Weights of a small mixture-of-experts language model, trained from scratch on English Wikipedia: 2 picks a token.
Below are experts of layer 5 (counted from 0) of a mixture-of-experts language model. Rows are named up (a neuron's input weights, with its number) and show model dimensions 0-191. Each number is 128 + 24 x the weight over its row's rms, rounded and kept within 0 to 255. Numbers have three digits each.
Before each expert's rows: "comes after" lists some tokens at least twice as common just before its tokens as in all text. This comes from a sample of Wikipedia text that the model never trained on. Tokens count by the router's weight.

# expert 30
comes after: " |", " ", "0", ".", "–", "1"
up3:117139172153039148153146133133122111139141165098097174124122090146134123096086131097156129144138101146092125128127116117139144155121183135109110123171116065115156127121122105135111143149102146122135144107091107119146113114131134119160150108112143129129121171138136114123164109112143087123110150161141159173128132127180090137134149106137099181145152131099141118145135151113094143146132109056116111090119139145099149134092165129150089119153123142143138116151139106169133094114161126099123111084112134075121187128128151117139146136104105193122122171125109149136109127107122120098
up4:131130179134168091125112153174146130103121097128130113150119141164162155200143123145099102136158108135108160144118070096100123163088142124116144122122137082159126133102121116143063119155108170100160084162153164180111149145117165136132151121173114151140131126125139155178122143111146107116114133109096100097171101149106113115166086124173142145151164128137132126123116131113092105141101138105112126136126168091122098109140132152111164117132108132169104133128121124159127144118148104133120120146119140135108128104125167095100129097158161122136137158105113105123154138091112088132
up5:128108109137111107131127099150115115165142130120112118095129112145121154080158156133082103134152157104141204130113112136142101130126121119126132115105139121134118129130085117209120096151105084145145072090145137135108127149127128155101101130106139141123133125085137099110173173119162126120125122158185124131125122109109077107162135123120078103123114100141110158098054123154102137114114115137157146110114127107123088159139138149099138159129132134122160101158152149117110084121131114165180114105129096125113160119115138145114126145114123136130154137166128114093128100102126182149

# expert 31
comes after: " |\n", "\n", ".\n\n", "\n\n", ")\n", "-"
up3:161096141066093125182095112135109126138103125120114149157096108102111174147132148107123131148128138135155182113133109119142205117113161125145128111182119108130123128092122087119102131151097134137121107115128150115129108130081132115131142130092111144132154153141159122100147151122140104125142126124038121118117105151110103130173119100149100173151138155124139105146164112145132166146107145117115092147142141096130113122170142155145132101157140122144130094121154088118153103117159156137112132153170104105116132152141131133106118134131089106160130120152114163156145098113108118174
up4:205142171078115104110115126102091139133128155116122134141123093099134133149186150138101119121148106109113127121141120138113147127081128130079159129123090126149151130106133121153095111164129161144126083103172120144149146126066133099134129117177117135129140140158072086123134117146152133106107094132117114137111139165107115137144112133122118116163110118120131129159102131129100120100134147118123131131135117132122101163135122126102161161094140185128109112109141110128121112100103141161113164114098133108074091084143149117128115146132159156155115113158137136128106172100114109133
up5:136081112099142124133099126164139135138168085134125155122142117136113125153150164149125143109103113110140117161124113197135143154094110120103098117146111094117127148151116140139100132129163113140124127130095105159098133167148127101124131113135167150121170114120130116099142118105146051122152120102107125098164156106082119113123122103137121130180142114179095148130122101133127137131116144123155120140130190114120172158150113111106166156134162120131163107129129092137158101125132145158183163109111136165085114140130149151136109143124121134124145127153111212158109127141114150140

# expert 29
comes after: " of", " in", " the", " for", " to", " on"
up25:114067141111102123100132136096107118057097150169118125150146111101120096139181139156092179140187136133132169138097112158150177148098140156163130144146139134092143145105109101104122105124166116145120116113107118134137149136124116116115119076146052152112131137116171147113163186116128104123120118093145127112143124105161122125146095127128113126145090099087159135147183099114174109084125107104149121137106161132138140155172136087088167132083111081109129160149169159104092131135112137129110117141178116132100102144138122142145097148153112168101118122114142134131148135177114153147
up26:073145094129138112096102107109139134117097130154103126143137095133138131141151087155174155107108070098146128100118099136128094114122146077098134129105116123155147130131122055062121137102111109108112130114165141130144124110119167150086079109102159121137116118114077087106117138120169144080156121164131139117127143144121097098106100129130163107151089144149082164122115154141118112123144157106075121121119124133154145132120149132132118147118112152134105121061134109083128131136131124108109110107155127145141115167155073165131110109122137141126121143107155084102150116099150151082
up27:099115110129136157123099150108146119131161125110155129188119112092179173111134126102138120163131175107097063090134107153169108152161152151134159159159131095162124172121115141132109140085127101163111109112134143141122109126105103134142128123105136107152140126136127174147103130117153153123140101133132095148140147148122153120087121093130119133128134152110122102094130117136101148142152149120112122126105141116124149079105142121143087148110151095134155128186134159105140115116103148098108142106080122102137114134110117092125144148135115112097153140063111109080115114139155158156

# expert 24
comes after: " |", ":", "1", " United", " New", " also"
up2:119063129121129166131140075116125147155082151100114139121149137101125162145111114133137149129117142166089100142116131108144131126156098116119121129085108122123129144138087118148090152150145145159125144135192172094115133140117135117099134146143075160080107164150144097140114130137147115059133171111147122139133136117108095138119141123161106169147128117137121145113095115077096139169129139128119119147126112134137125143127120131142151174140125130148133117134160172102118100153140127109095132117179125143136096133118121094142105146116108113102144138134160114079147137155108160107
up3:147125148129133151166135156102110114144118183140142164111145123142162127140123128126128164126157150165121113093146136120145134131101110112104118087137111118133140123149128104072135128153124128157134203111106118139146140111119099128105134096172137139139131169130135106118162138197147140125118105113093118192157103121137126166089148155109100157153125112143130124110139132055133146121178093105137086142114118130127139127139122143144113134176154110144095135178140125136155092105123194103119140161144135142144114178167145127122126123104128169102108133108139183109141138126128128126
up4:152103160138147104168068132157113120126083139118137143116116128120120143165123098141123115133150120134114069133112126123116122103109165143099162087097133147072109123145139133117154166154127141126116105127166153186147176096097121112151149092174169141143108102091115153172130159176105156089156079139090111116135125122111095158151129144111126148154134127125126170104102124149119098081109138116089131109157133131183131157146154118156124102101166137105126102111099133110104154106111124117102115166098107137128082120155085094100115124123133131081099117156108103134184118086138104105

# expert 10
comes after: " |", "|", ",", ":", " in", ";"
up3:117158112144111122120129109105126103140160161105128139143105121116137177095095138088147115078170086133144132088116132146105143086105155088158148125147145103190106129127139129139162145139071148127156146131095130108130144192109109147094103123128103142142134159131121149103171120173121123117099143152107134164142140162134115096143125117123111173173150128113109150127124123126130146163096091122102096101089106096107161160109132183126093082163133126122121153201133130156098123125128159123069165089095127121156101139127121111131112160161084123126144147103108093141153124118141129139
up4:133131162124161134101118164154088166111142139115125101125117149132090143123139171114103118100109117080123107087160142112115121127102129097115167130137124102107113118144131094152108105176107167109160096161143143139119134117119194109182186161124115144093143116079132142184122155124154158117104129114139125130182134182145094172157127132125119067159141149129133140167119131130156145074187135087108164125129131106138116135107130175127125139129111149155100121093107134123133116114175124138149108129118110197111130106129124173091128088130137107153112114179115118167118144110116131095
up5:117124128135181133108134062133079125150148122074133128101160161114094154133146133114115074134123129086142154101084141189139143109097123105143117157148126132108101111124108111134108167149144170146104135153144135145122125126166124206124130117101129117102094133138110154133133161142138106112095078095107143150126144102115110139137105133148151076076081120171144159150141106117120109106111136179161144105109152120146148117150101084137174137145117102126136148141107121136119086066165118140156116158127172120120091097122132200121127144136113121121153105112105163169113134115114158143

# expert 20
comes after: " ", "–", " Green", " York", "13", " South"
up2:078123145141102091142120141127112149105100115135115114157134188096112116122111124129103177164144112157082122142133144178098125099157114149095115142109128122154108142108148131151117165052130116148150143078109117093139105154125116189122171135101054159123167122132173084178181135139083137125185130150136122116187091151122092177118165172145137115136158144140099127142119142109091145143130137135127147133119131104144133141156139116151140146119134139139126093114147102146117130153113146119129114133132123152114095129107112157117128128108123158128119151148155121138117092130132119112
up3:127136131174112124158127111110126128130099140128108131135139036123141137100109141120134147102128127096133128108139111133131125142114147171134134119148151107141154115098134092142125131171102149112176126117118087124139114147120136096139134145116127172145113148117143112092176115138130132143144100147066095148143115149154132130120130111138099112163161115141147137124164089120112141115145146063177089103115175139103102130116132121134091094188116132124084155170116099113112147122127164142128114137120080128072179115121150127149106160125079131163129108151163147112133102095135160126
up4:108135120137118143160181130135124138145112132086141139173149098120186176134173130114152100110111085131138114161110103115147106155130181150111140134158103102116159133059153154129096137132134170123144129176107140147105146164119152126109158094127147110089140126099131079131149160093135101116141112155144138137122119150111101160143120144138126114137119152121156165139139098124150128121131129126127148125128159171121114135151102133118095181119120137183100121099089157153087148128118130118129125197132131146144132137180105121115159119119173131129117142139114163089124111130156090120

# expert 25
comes after: ".", " and", "–", " /", "00", " or"
up0:127166142105140156151114093162127144124120142147134127110098088116151116105166154147149124141099113110146138105162124137111110128150114129121135109116102131139126103142188120091167091095135136116081139120108137117122099133093152160129141107153109143136097122134106153137134140172120157091112124123147113150116114121114147121143141167114137124135114144146125137100090143106095108179132105121119177142160125139129127187131154119147125134195164132139123162117136160120113141124149099120110169173107121117113126104146094123091067137106114117174107143146153163136107103075092113139
up1:134078128129116132173118103142104147125155133119122174086140127146088094139143141168106136127114141138116115120110132096155142103127134124142135077098108127146123093149102099151097102138113130155149116140121106096131140133121128139140119105125125174087172131177172120140125130129085128116138150104105125132133144122130171125170138144104149172126154114169150118127146124087099119155083116108129121103128117122161142163083097143106125143103147190151121134122119127122132116114155128120178126160116149132123160133135119134154140105144149147166123071112115175137111163111152135132
up2:145139178138137085116106123114074139119097118133135129142093140102108148100139142164099145161128106124089139113119148095123126134101110120137141100077109078171145145146126129113089147127125109157153131150144099101142122138140078103095135119114129152157169139144148112141125151107173112122109111162092148143155135142142108133118125103115152131132132161132102122168145118131126124149127128130115119126190134133164133117100146087151112153105113115177155133144142092128108097152161135156157112123135135142132113165139119152112130142118110128106080142138105156108134158100112154134

# expert 18
comes after: " ", "–", " (", " \"", " $", "/"
up3:132110139129106132135102139122166123131077128114132132079113087112122125096145172107112163104186138138114123085108146088144145155132127098133091115174106092143115106141151112168060164143107091121161135142103133129131143162136106147125110097157135146150115096132147105125172112107166126154108104147118146118099113156135124121101162059182150149138181149111134104122122070122131117096146143110166086127135138127099142100134145103164133113165130095182107096141151132095138103101095151146124134129146123082156132155138121131087129114125102133134106132149116144151126138118112088149
up4:100179136109150141126183121186102148124111119115166125149099139128156154151152126131105114096129121137139151132113114106123144122129146133115138124119076111111133108130133127146103120160144149089130160150122139172135143132114140112115165106138101118126085112115119170121142141108134190093111147128184131123118117120113110136128081143126122120179153131140119133126147141114129073129123106115142132127107136120157142107115142212111167141132126144141089081109134161132184151127126114105114093122122152102102136121159106100084109115087177146141131093139159110133108102129071094143
up5:130108134136173140148149137175083136118138119115107123094127127095107106102132199114087112157145140122170151141111136138081152150137115132102091120136093131067102097154142139126118097122146130175121119129098138133130186144139138155112129055148157103110127115113109138121164145095148130137116147138152133114104139124102107125132126148150114114122097122168105151183107108129093117125094128123151130123127138085109120175165130129131157120122186108114138102128107143137160099103115155140156107156179130119112112132130156194131129164148127146120167127155104131133141123151115125172